config.toml
num_hidden_layers = 8
hidden_size = 256
n_experts = 64
d_expert = 160
hidden_act = "swiglu"
routed_scale = 1.41
balance_loss = 0.00102
init_std_router = 0.0188
norm = "rmsnorm"
learning_rate = 0.00231
beta2 = 0.95
train_tokens = 306300000
dataset = "wikipedia_en"
Below are experts of layer 5 (counted from 0) of a mixture-of-experts language model. Rows are named router (the router's row for the expert), gate (a neuron's input weights, with its number), up (a neuron's input weights, with its number) and show model dimensions 224-255. Each number is 128 + 24 x the weight over its row's rms, rounded and kept within 0 to 255. Numbers have three digits each.
After each expert's rows: "comes after" lists some tokens at least twice as common just before its tokens as in all text. This comes from a sample of Wikipedia text that the model never trained on. Tokens count by the router's weight.

# expert 6
router:135119108106120133191139130135107100104175133142125145106101072104142126130103086133123128135120
gate0:146122159128159103143106176138139155108196124096168117170088137109133119118100068123106205122138
up0:168123140141140107123109134149175106077163141080186180134129124112133158152146133158135164110130
gate1:120102086084125132136126096138121123156136140163113096126145148148150120085093109140109139159158
up1:110116121113123170131149081108145126133138135158118134143147143145129128084123130153140157157103
gate2:160147148113123131130117083123156129130110129133131138113139134121132128138114138133106100122166
up2:117138136138115178155150103080119116152176135137098137099127128145113137107164179150121125183126
gate3:100142137118122132152119136139099127097150170087169130116105113125132145107115096131167165123154
up3:119130135101159098134154105125115122196134092148077113131111141144102128109116170119123113186128
gate4:168111135115083151136087120098118146090138152116171102181130141116134137162104121147114152135102
up4:134152142086125139111107099155132147139117131128108164149120110146155119118183143126171124128115
gate5:148148141091116144154171108043117160139143143157129109080120117108177108085119104105146133134109
up5:134155121100106128118093115121097107139122152122123121140150140146110151151119171177136134123144
gate6:131140135156146106129100067091123149131066111169127098160136157115135129083117125167164163111140
up6:139108115118140145125167101136155123140138118148100098116144145156115142128152116128137105121123
gate7:128117032129135151152116139177155155167121141129138140155129136129136159119091127120121138116177
up7:158131097131102127120139104093126117142160091101135115130141133171151151134164139098132104110130
gate8:133129104119121087139123142125112138121176142140163088116147114078158149093102160084161107144111
up8:125130130132152140121129104147140095115130109136121152142152104118134136108166111146122135124142
comes after: "\n", "\n\n", "=", " from", " as", " by"

# expert 4
router:127126089112139140109145098123098151123163137170135155097138076108174131112100056082143153131133
gate0:124134075106120122088132112081109177156084130133102163117076107140141105136146102137132127150121
up0:159148117145135151156108123158137107118156138131150110179144122107117109118076176095163101125149
gate1:129114117126141109103145128109120086105128144116122143141061138089114165104097085111095124124126
up1:117154142151130113117118115092094105093091177124105131106107137114095134104130111133110111153115
gate2:116174113089114115135169120123084144130129096133146176137141097094142135103130155108136148133155
up2:136163131135112139137112127086134146109108098085117098095129146103111132138111132141138103142137
gate3:102064125155133098121103104131161105139124157094129133147105183104141100167142118142126173084135
up3:130139174127109144088151101149110141137164134139147144093127160131132105130138121161120116162151
gate4:100107124156127083114123120139126119134149127146111074103116156101108100099114080139123116157117
up4:125100126102159098093120162099127106141125122106130143154119123182143150132113149148091175119097
gate5:093136071113122116095113122107142146123115145142072131124098145131134158127129106107113113109116
up5:142098111139114084138109099117165172178150136160120111097126123154142146131153110075119114141142
gate6:128129140120099130114174108141150153131155115138092135146114111126123114123097124145125135060083
up6:129113110124087117138109098144120120097147158106122108119089102155121139180131118152119104147136
gate7:102104140076092093131111110134068157153139147124117183105134123130156136113118142136134129108159
up7:133126086099098149136100118067154144079176111131141113131119110119119126096133171140123172102092
gate8:130150107125188158144135125105124136166125165134129134116103143139109135090143113139123136109110
up8:089138120093133115131106130128102161104120098133103087104093133122171147136134136142114122160159
comes after: "\n", "1", "2", "3", "0", "4"

# expert 46
router:142144094090097100125104097124132110122106142131107119129133098144108115110089075116108145118110
gate0:113118102172099128125076141118108127120062134143114155158144121082156141163135091114119150133124
up0:103122133136092112132101093121112100131144118115101104137111182136169124060138074139141143085135
gate1:103127147079098142133077109125134120117174127116102138145130126111096145107129134076152116124171
up1:118155122090092102136081127084136136126108094143097126081082154081156150147128114098137123149161
gate2:101128095106177129173178150151189116121148103179150136120120144108177153164123130093127131152107
up2:140108148108110126109146138135140145124124140150140134181124136143095124089172096137131121101131
gate3:149133119065139130109081134135144114123126117108102120133129130110134110139146125139110091061137
up3:137128117043129128114144127143143086138129076109120122148132124106123121112170133141141118152116
gate4:096121087141120136121132124136117146155134124133151117108103157091127141126148129117112066128117
up4:081143127117111150135113150120144140092129099119113146177140112137127078138130168168129150129119
gate5:107117102139145139089153116155133127167161103114134138091133126152111147167117121108163157106079
up5:115137130174154117083127122152143132143103144103162090141132133145109146150110113087148170139085
gate6:139144078144129138159156124100123136140143102121127148125161113129144127094153098121143110127145
up6:111125174124127147133086101136104114112136146123109107166136101146137185104132137144114093127118
gate7:156130114114136130168136144137140166133134084139099130121135127159117180143193134096114130113141
up7:129119126115114125142144130109130105124147128131162132100158129161102082123154117128094124205111
gate8:069089098120154173152121108135081137150163133119087136129116128120166115125137190136175170114175
up8:169112121139179190111124128119097125127128147131118145164137152113127159054109101099136132137139
comes after: "2", "1", ".", "–", ":", "-"

# expert 58
router:128140075144145125140114105138114133146115114146130119131111116103137108105143058191120132097117
gate0:112119133109107163130192168109166167112143162150142101102103160114123154093119118155142132129123
up0:140092138140124179114084142101148111121150120160094118082154097158104131144128077156143137082136
gate1:088126143086105107187065140127141131105155133115102115136092123180108105107085105109108137113128
up1:138129105141109130104122065085095141157131117121147141145141070123118115119130121086134114147146
gate2:119129173128147129146113115149102088151140118147142123132126139114160097144126141141142132131103
up2:136122104116144172128148150151104102151115133128153133129131120089142107138113142099091120145131
gate3:130112122139157129107121144118100173075145153080149148083151155142161117126118118133112140137141
up3:115090130154154140098123181105095140099142143118097143087165118084104112167169109150145127127109
gate4:096144142118143125129143085140154133140126127160142142136184135132107162138108113109109128199127
up4:148108131144151170116142120125076118065148099140109130108167104096106115115146138150137151168133
gate5:076118113148161113076145099140146132144180105094127120084094123135171091130113102118144116142139
up5:133177130151118122124154126106143119124128179122133129129126101103122142150159110140153063152145
gate6:156175084150123123159127103117140138144122148089098084139163121074133121136140093105088132118131
up6:122139123155153169107171106081098129174124114130145147106167134151123135132111107101119110114151
gate7:117136105125160108134092142063122143107130120126114117135113129143159157101137144138114122126105
up7:132143173120104129106155125088109144145123143114135131178084133106139070134122122158115134117135
gate8:155116174088131133085134141141165145127103117123118111145115122145103091107108102115141119130139
up8:102115138115131138127121134119141121145099164109133121110086096157128120129188135155129151127153
comes after: "\n", "\n\n", ".", " (born ", " (", " On"

# expert 11
router:131116100116142118107142166115087111125116137119108150131142055089173110131088088127139161117086
gate0:126144146130115134134135151157149126121135142110130148150170125149131156135082122138131112110100
up0:126081121069177172129111108167146146122149118134127083124177108106109077082155129105095119154122
gate1:163149112122125139106138111123091123152123138115166165094121151070168124133141148149132110100161
up1:134138146108130122159103138148137135102128123124126082126087135139131150136167101154117111136131
gate2:126150123114136116081118088113151128124146084102060147096091107130138144069114096127141114166117
up2:147115124152133123117137138110135115097110130152122124150111140115130145141096102151184100129160
gate3:150137124150121095105065110158130112116139124099150132113129104103088153132129112081143129093148
up3:167140096134160143142126110097159165161097147117134100122126127143138113127171127114127124112129
gate4:163110119141080141107101141136085142126084149097147122117124118129155134142152095105130125143169
up4:162109143128115120095115104167092095139102131129138123130131106170179170136127064170130161166114
gate5:149155141093113121153141117099149166108113118140126100146160168097113129097153138136112135172164
up5:131151117136114147139128167108129122164063153093157125130176108128098121141159138105117138160138
gate6:148118133092125119107140141135101104120140168125128166096114116146069132130095129115102120110140
up6:123104137118111144150091151134102100150142145114090163135111118128093145143098111135090159096105
gate7:137150099108128105126128093139080130094155105127144144130126121106165109108130135137146106117102
up7:105115127157085152101131175124140128104115124130160117160189137112160124134115148116109134133120
gate8:127128106081104099129137148146161109100121126167116114096147144138162159144165104095140107105110
up8:112106114135144159172105141126142140127148159130097116136130131127125126139125138150156092066128
comes after: "\n", "\n\n", " \"", "-", "|", ":"

# expert 17
router:127122096134133159178136150110130124137145148114119135097066055093138101132092052089108140109073
gate0:133117159097136114115129106119124159123167099088098157135125094168157146139131125162143147118139
up0:113140151156083119106094116144125122109101142153136148123142173104151117156143148121137140125140
gate1:142125099140137117109125131118125153129152144131163117139160154092150143102116094168123167116135
up1:102077115113099133143117113126152113165132105130138163059159110127145129126132179104118146109131
gate2:125127084128107126106108116121065182109114119147158153139137106135145093104151123161172161128131
up2:086115041112113112137119140141085125134123090115126123119086138138133108124133090135135113144132
gate3:134101122116137120075106100139132155145103117113135140106163144177112165171124121131142122153109
up3:149132170154148126129144132110127112115112156128124137133119150095131107117129140114112152096130
gate4:133108157152124113132105150154153150105109141137101170136135111179116100144090113126164108121127
up4:117109118123141161130092114175104148104128120135168128128133097114148157134113144114122122110167
gate5:135137123154119147133086095118124172125097141142117139106187124161149153131114123118119085119111
up5:141148118102125155131134129101142149159128115128136125146136132104152118116139109139152159127148
gate6:157138150164140140115141120119110119150115144134146138129108195102109135138112129103138109109125
up6:140110134123088136120167137150094110152135198132141161121118110116156119118145143125175113123074
gate7:174112155095114116139129116131123136137138151174127116151117104135130125158171150124108141132119
up7:167118149127128150144184106120109139082154155171134147095134149089121102136175135123154142168136
gate8:143126135134103142112153123111127091123121113108105120155128101124160123163127105165104134152126
up8:126120114098153129108136126178100143139141129145111147166071114109113102103133140126139129141103
comes after: "\n\n", "\n", "/", " –", "\" (", " '"

# expert 38
router:146097091072156111151130107106120152161124139130117142131111089094177102160123079110101153117153
gate0:114160096074095118135106147135112104171129161165097105107121108127138177124099120174159103174141
up0:115104130082158138126106127133150133096151117116129141085130131156126113103167109124089147129148
gate1:103157130149134110179149132113074153187142097124060133136108164100142138128123086121081136091115
up1:105116158079130123118133145150140111101133122125151110103090076106144114114145107123099112192104
gate2:143153084149131101109101155147126167113158174125085159141133103112133125107117106155167114113131
up2:085107149118099150161150146137120150125121182128119140138135144130139096144156109120102122130128
gate3:127140119162127126112167160120144125137167131137110119096155142084154145114079138101149123144140
up3:123106066108172128180151180163142102125093170172112106123100141106147088133133126113092175136134
gate4:131142124120134115134144129115103104123145103141155127141126128104121125090072098147124117118124
up4:135130122160174139140093120152187133123159145114119109131157149178145137167133140106110159117154
gate5:108133078095166132138116071131178139158141133161116144104148117159143146125133124148101136139199
up5:112141072110112107121132112144121130142146140146052173139142154183140130113097150165118111115133
gate6:128115125135156105110177141148081150188130140135159130106107145104126179146083146114134090086087
up6:117099120123148176134132085113130105134132139152105137115160089099153142103123069137110135164141
gate7:127171132090092122119153104119103124155133128117082133118123136139094177132116161112162105125135
up7:143170134124115103099143087111109145101185165095112128150140120126128151129146173129108160116136
gate8:101147111111116099150132109144169135180132126093159130093082086116160133150100083130108147200124
up8:125105136154103171147136127126119141131146117116135126094119145090135133090120070125108083099122
comes after: "\n\n", "\n", " | ", ", ", ")", " was"

# expert 37
router:136171084084104149126122128128081154173105131144106139124102107102159174147116118123135143100104
gate2:131123104162140117137175097117137176117126130155160121097090094090148139120137095135061155106125
up2:162118103115131141133124115098135091109149152089128125143156139142122138141129105143158101137088
gate3:124135104088103081114141146125089129182154152128091112135099125149187167134131124118165144116116
up3:149158169130112119123111103160123107123132101128171111128139143139111104103153153154084145124140
gate4:148149124099117104098113146088123148130150130139151109154139090067119125143120137124156140174114
up4:133116088112111104104143119152115128144108129139151175142163114109115117126128149128131123152139
gate5:097154079103078118144176120150132150188094112103189097108125167179120161122141115109133140119102
up5:117157135127096091129150125153117138117154152147177121127090113156156157094120119096132114165125
gate6:156117120144143144153109120154157132154102152091121093101117118116161110148126139133151146074114
up6:133133131122109164152173132149112158131125134102118128135140124122097175149161126133117180120097
gate7:133115132117131103159145126148153102119096117135134121131153096135104143117099129106169157086132
up7:131130114136093104116118125163164144115141155115135136132101126156164161116138113064148131132141
gate8:146130114104111098140095128158142148138143112100123127137099122093108152140115096120120120111109
up8:126119134111105130124141150124111147103091114118139122155068129078120150157101092185099131127118
gate9:112133142104107117137124101121114168128137127096123152084129139131098159102118135132135074161124
up9:107138153100149097128151125125143146129146143112081123102108125148109150110139132131140138124098
gate10:151111160091112125111124177123108130183146128125106119117111100105129137130089097109127171117068
up10:085100113133149107150110140112120127137145138149109135109135127171112096151127122141120082142133
comes after: "\n", " |", "===", "==", " |  |", ")"

# expert 5
router:119157107122109096132104142160145131137176094106109098104119112116116142083082082115123111123125
gate0:103112130128092125112099136102129103079114113151129132146117090140134155139153170145161145081143
up0:155116101102106141151129161119139123112137140175148141091115102148136172130102156143190090118115
gate1:156093166131113131102064139116138123141142108095129122138101139125126136152133120110123147117074
up1:136125136137145151193122122149072136113142116130182154118126132086150099132105124140149158146127
gate2:103095122133137150116092131152117147142148148154084119106138131124130139132086142148090155149121
up2:107087092147139130122117149118122162140125128138132147130089123150123094123133098130106134181112
gate3:111123090125108177173147152131102136134113097144090148160103119148136110103099169106117143087101
up3:162139116123146133119082132138067145148134146104161129141121135125120144127090138143142119119160
gate4:111144112095121147120138112144138164108128133150124136148124109109135117137113155157145097060201
up4:138141084171155129093183091112161129169161155181083078133096149110099122106178116095123120160134
gate5:155098110156142148099147168115147106147141124105143114118101132150163122127105150101123133146137
up5:161156111189101142136146106137126076129107144121153154194149129131138164090119098113127122143122
gate6:144122138139129130144160136139153152132120089128117145139115107084178110107125120102124132174086
up6:124108131140147121143183140108154114127126101159113115140128170127102087127154165112080106203120
gate7:073119143106119123114144135090109093157114138109151133131169108114096139153136125171110116131159
up7:146123117120138134138139135121160137130128154165108111111093148136144123111109129100170140133061
gate8:161116102151110128133161114139157144131146150085138158118146126106117136114180122113111116108179
up8:126099141144105129153137142144130126115117122174141113089146117103161115131114156109172137112121
comes after: "1", "2", ",", " | ", " ", "–"

# expert 62
router:100119084125121114132126132146090137158131124143080176132172097096116151095057088113126111123108
gate0:155133108071122112116079105159186111147123126103188131090156152124162080152133103139128082127098
up0:109146090140126162155174115141136117144124135094166152162140115081132099113131146154121151096130
gate1:128135144110134148099125124160149160147154135137125139123116129109171150162164152094136124154116
up1:139123127136138104117106100123128132183159109128153141071108114164111145152118141139091145133165
gate2:124130106138103108108158113139096131142111119108113138083100113119116136147129114136113130111121
up2:122122145113150101113143072134117136157082114121162131138112096089132141125156146114167139151119
gate3:127119174144088145134148105151099155161154127108141129153114108100180129141148113125167110137126
up3:065148123102141115129119116110141136142185147144112124116133130114083114094111117164083145119150
gate4:118115113109163148105141126127170114069106135127183066155080145098129134154169139143113124096131
up4:114132116104142158175141108138131169129170164162151174115152180149101145141093143132116141090101
gate5:149090112130117131092116140141133100075108079122115141103134093118155101143147140135116140175089
up5:130120085136100129129157093150133155157167082124150122118116128092125120129102131077103119159108
gate6:127116153076140110117143099093139107128126194113164146132119124116112142168141117137104139119090
up6:168103116134147137122109119120165175102107129138116163105130150184155159148120118122113145123089
gate7:140121118063106135110146134127111145150107125102139100151089149098108142121107129107108124130126
up7:127105090168118117119138126159130094149096159122142088106122104110141142130136102154159154114160
gate8:103110127118147183129124135150107135128110180129145099154106135121190175170135099128112113151105
up8:130134138172103124133117103105117151130134126102128137115138111105092106132169165162151086151149
comes after: ", ", " in ", " (", "| ", "–", "- "

# expert 16
router:148131105091142165159108118141123145155131120110149108141109075121142138123093097127130129141114
gate0:164109155135117137131133121144086155172149132149170160118130112139117126131137132119165128158152
up0:129118108142066090136116149167105157154105110105119129120110113143129117098110130113183126131172
gate1:142152171106108118108144122109131131124164108133127171145133176097148101118130113170102150129133
up1:136102147134196155101111115112129101126094157116109138122135123111085127137113106171111163185145
gate2:122140159121042091100118093105139145140112116106122138090104087109140171120148110141089102128137
up2:139143165136117145155121117137116104118094116137120135173064100127111049109143096134123126144135
gate3:104155127123079092121095115142147113122135154099157127138096137107190079146147145133130141166126
up3:096103124130152123177156152102086108134127087155106140102160155130109137094110157095150142124174
gate4:144127119134149137161137118109174079121097175152099141127135130159119113163096156160138107100155
up4:095116176143082093094143112133092177117118082138159166108096128101137127104168144118142150161112
gate5:140136155124159110158086119133153136137147113078066108115150125130154123105143093129129113121109
up5:162156128118114120097153111131148161123096161123164153131136137146159135125122157100185130077146
gate6:091100142128096132104180114093097126097140146120087145118110148155069143150126159190128130098113
up6:141126111146157087136108098149108122115118154170119136176192112079166138119125133134063140159145
gate7:140123144164187133144130126085123171136084130118147158151185138141106112142106135145122113137142
up7:106135139149118099147101150124134146123111110138111135081116126118138108110102134131123110100130
gate8:111114136117101119117169122110101104181126112134102138137101146099106106152149187158151135141185
up8:174131084111143139120114090103154118159123115129143102161125125096147118129170159117181157130156
comes after: " | ", " ", "; ", " (", "| ", ": "

# expert 0
router:147091111108120106141103104088117088142131105139123137139135067076138089177092108187140102134108
gate0:153135137142138120099088068100152143113144152134124128143138139094099137103131133125096081133149
up0:075104129099114119146156141109135094084141129124150111119113139155148109130078136161169183115149
gate1:153108124100140180167112144117145163132145115134137172088103137119082109152095102099164138111124
up1:171103124119134141126133146109148123115114111107116115119117111102093099156129078139133141143121
gate2:062098085140091124170149096091125143117159115129167150133127133129151110145140104135119145162165
up2:185165140087140147084116136143148133190107166101097151105133135156093135133131164106130115108130
gate3:186116132101153113110121117135104146084151126145129118106091081108113130108120134138089100165132
up3:112120145149122160134124142166155120157143099144131170144122155139123104114099159112099104135098
gate4:139072178136149122139106082131147160121130140098098125113139142107077136161137135103095107142106
up4:145135177113113135103105109121155116143154123102094086126136137112138118175134115147122112142135
gate5:100149122131130146075151100110108154130091152131109145122160112126134157107101117137123118116107
up5:114083120156119137135146132122110105149145129128124145169097134157108102164126095152145148127097
gate6:145127139130116116118178137146091138191122148149075125114144123148157115137115138137117099142148
up6:114157079147106117114167132155154089149128151137133127115119107160109121157128102121170076154163
gate7:113155107145155139167155129138091124110130167174137095152169146115151115127116122104104122135138
up7:151084122121171118155060174138163101110095152152145111131146126117123070184125116141128134131073
gate8:131125124118124105102116087133158140110104151087116163127149124125195135115088110165087193142111
up8:113108127114121101109108076150138126141118149130149152085120122161143160094149132129116164120132
comes after: " to", " was", " is", ",", " were", " and"

# expert 56
router:171168123122130101136133120135118140117126119085108148102123115097151143075094048077127128105120
gate0:138159148154154129084157106096101122134075120105101139114086114091150096104138129061115137090077
up0:171103140120152194120136130125144090127126137130118146157136117099114115124112136155123190135099
gate1:157138142097128097107128085159134123111092141154155122142104139096148148116127112126171136094094
up1:096121141133124175157102137087107112139132086143132105114142112153110084116088137142111118157175
gate2:131132120129108099098160173159169153070127131128148145105151114148121152148160096091123147120089
up2:125092098108134101115111141135123170119113128150133091150159139137140137136145110078144141105132
gate3:130123143118150127111092105149150163100116091142099180109120138158127161106102109129157093140105
up3:113115139131164153127174135122135121102091131123109143110166151133138136096149155110153157074114
gate4:088103139091118097124129129169157151138135162108109079111090168156078106120118081137134173152126
up4:088157096151136158108106121111117148136155081161146136155160101120127112120135125141130115112139
gate5:156119129124130134155111166143157128147136149138125065142180120121070167136132111133132158116088
up5:123157126089110106133108138135162138150113157111101105162118108136160129121141162121137107119112
gate6:129133121085108116109139132147106146126121143142173109088146131149082122138175147099110068161112
up6:126166097118121105104119130132126157123142104140152089106127105139125152126190145079107087149114
gate7:105106155124161102106120099120103140124141087125143143140121082119075114147118105124150112127130
up7:130103110097096103098190109149137130172158164116126114144130183154116148164131150125128161132127
gate8:121121127119104114152190115114125139174121116115116111118157096111132157132134075112117145134122
up8:137092104119141116158166129126123126157140147117099118123149098141106136122139088130116137107132
comes after: " | ", "| ", "–", "; ", " ", " ("

# expert 28
router:141115096110145108145137098124133135164152123141117138117121110121159193145098089103112119126138
gate0:117125131126109190143160163166131119164104120094148121127132094141113113157149111132154104157112
up0:144154117126176124129155112125130102127091088160156135155154108103123118128124112132190166141140
gate1:117135129080146129101076104110106128134138130149150088145091081155110128138135155159153153118175
up1:139085098094114156089072138090129093176128119179089130090096140104150134117114170105089128127102
gate2:157133140117129119134143110117145153149107118134118134100103115148140125143134123146107089128146
up2:129126133139135115121119118161135142138112189149132099150112117123104141126126174132103131107142
gate3:139123122169104146136127131147093151167133112109108144116139112130141106150107168111082132111096
up3:106127140114131084128084117128166124136115146146110107096105093147117160140128124142165137131136
gate4:176130085150116117107128115138097114134099057129111143170171056124144150118119085169123154136167
up4:142109138132141170127149157131124138150142145136093140113131132157117102127117097105128132061092
gate5:098122150102169150170092126112114117142144115135089111114081143153117117114152161116063109108150
up5:091132141162147125154107123133086121136090102141111142113124111117135082127112139110120142129114
gate6:125094124138128126134096077109132108124137119130104138116133139128158146090135110154075114153129
up6:155127116116119128104141097155136135109094111182177156181129145168153145094128103106137122146161
gate7:175104166135130102136132125118098104091151123134171120129104146113122162122150116112120148125161
up7:167115122129145103114159079133116104110115098163171127105135163093145126139148101154185139115123
gate8:135176113139155117158136131153121114139105095176103137147135122150146100108149095115132110136125
up8:156115119137146170169139109163107166089110156154104128112136130097129070117125132124150149138117
comes after: ".", "3", ",", "1", ")", ")."

# expert 30
router:144108103139128167157105119100129117127123115148142149150102102057128123154089090131096154107112
gate0:151145114085125128110155118111130103144124135137129141144098109135132116156106117098160106115134
up0:096152146142155105130158140088116129136138143129120145160098124145147095168097122132159115139137
gate1:130122101148155135103169099105135159109134159144097125166144129122138109136110117055131135096100
up1:111133114086115129131120169149145135101145107136124146103144136169144129117103118145129147171128
gate2:087099100127109142149130130111116138160148109138082138135163181142136158102099142095118150158146
up2:077138143124132131145088142125097133114126119095130168122090152143098139112100115141117134123148
gate3:101119168140118139139099128118107128131092169146096125121121129151113119121099130080119152097112
up3:162119155159129093165110136095128160159109115105139093092103152132127178084061064119132135087158
gate4:091122132123116091110121092090121161161138114126106106149139159091150140135090146156175110093123
up4:082116159071141118160157129100110125152154170153088086133116147105157136123129133114120151125107
gate5:089157101138115135133151096116114149133128105162145098119159115151112151135130154131121164128126
up5:090150171127133146125134105138105098118108161192085103157121147094132130091136131142116128105100
gate6:131169116106084134113138094136145135105107138095120138128156144124155125115158118109150106108116
up6:095118147166066126096177132131146127139142098115107097141167121134154148114115135106141109127142
gate7:119162100117070120148111141132149153165134157142088115132137135092144132157144106150161128135096
up7:143113094155141136101170153130153118126113100153169155103118138117153116128128132165141093104152
gate8:176155107127151124146129104157106131130155122106178118119139101146129093098132123122123130144160
up8:109128145119127138137118130105127077140138118129148123125075109102140148131169134129130153161149
comes after: "\n\n", ".", " He", " that", " and", " to"

# expert 26
router:095083110126145114166082118143121114122105113105131133105128145095125138122076111190101138138116
gate0:133145144092138108103160151121150151139134115112140147119134115152108181111108119101143103096117
up0:120136153131105163153133148148164127114094137082171159130135147126084155092134138145121126107122
gate1:137126139101131132133167133139135165125138146109148139099162133126126141129088098126105169112123
up1:131156087141134084121119114119159125163131155166126133118109122160145117116154120112157113153139
gate2:142141117159146136145181107110129130113106138125140098101137134102126160106122145126109145152107
up2:132120089143149125109150144124144128095109127116142135136098123095141122152156121107139118162134
gate3:127152132136100083138087120168128144111137191110074134089131124131148146149092134119136142127121
up3:166157160107141092118110132105169153100140095137103111111144113138151112087145113120184134150103
gate4:109124090107119106142123123124117148185170155135083126176127134094113183120106139120115146134120
up4:114135140133129088135126093069109095139149132170137140085134113168109069144112135127153117126086
gate5:137111081112137123107121100130135130134136169145111154117144131121167093089132149148116130138143
up5:126131154149149111103120157113127127134104081121136116122089134135153174100153152140100141155147
gate6:111113135109086132147112151146125143175150191129086147105111129116097130168140113120143124127108
up6:079141088103094150137107109123095124114141095098126136131166126145151121134111139111136125150154
gate7:113149096136120123140099110079162146123101124094128170131113148107119095105100115161135132121221
up7:162115134118076121109138122098158132166118136148121162115107129089132092119154140126107112093198
gate8:130147132173134120154123165061097138094086122133123126117129111130104162116144129109094102134135
up8:143180128082134107109139124125151136144106118111095148123133100125184115131170112137137129164113
comes after: "\n", "\n\n", ",", "-", "|", "andidate | Votes |"

# expert 47
router:125137099104141125121126098134053125135136142125109136120094136083131147128094098153116082110097
gate0:149134104094167090127122116149115124094137154142112087090133102125178088175157140150138133082097
up0:138167125137138099131134095137095150122188125113107135084111113147176079145121128149120155114101
gate1:086115140162095123143139147114140103145114153125094071143151164131087131125146136152139152122153
up1:119098125133113147137113130119147120166133131110089133139101119134088113167146128120156124129142
gate2:104164115125124090096137137072115127129102133115113130158117114124122103139110115091084092130131
up2:076181084117125145149160130104153112148100116100148072144151142135149082136154108097107145135144
gate3:133106105090090130139102130101116121098148137132085148139099118110143100114107131107176148122128
up3:145100123179161108116149120110146119122130126096139105153151131163115099131142104141114167150137
gate4:146138130122080143147170138128121101109128145140104145119125099164130107157156127147119155142145
up4:120138129131102171128122138144129124101162100107104132125130098139130151128149156133085152124152
gate5:137149177146160120071113074110149138144128124136158084117095119121122183186148150160143103098134
up5:134113146102088148156148151132107092131125158155152121114161116108182120124162119143134171194116
gate6:150134132144139127158118142147130137121100153123120119131154178143104170104114138117153100150118
up6:098117178081152139089114136131107138129133119110112141123127134121164106143145135152152181081118
gate7:175163121130095165183140103124124139197136164164123104171124111087107143113128116113099115159134
up7:179113141129126152096142154138119152119125144131126111123128135110120135124111107088112118123124
gate8:138131168124078163101114126150146127124097122172120135138113148075144123147175133144148114138145
up8:117094138143127135124112174152108104099067122146109140094134153130139126160160135171136090139135
comes after: "\n", " |", " sp", " f", " h", " g"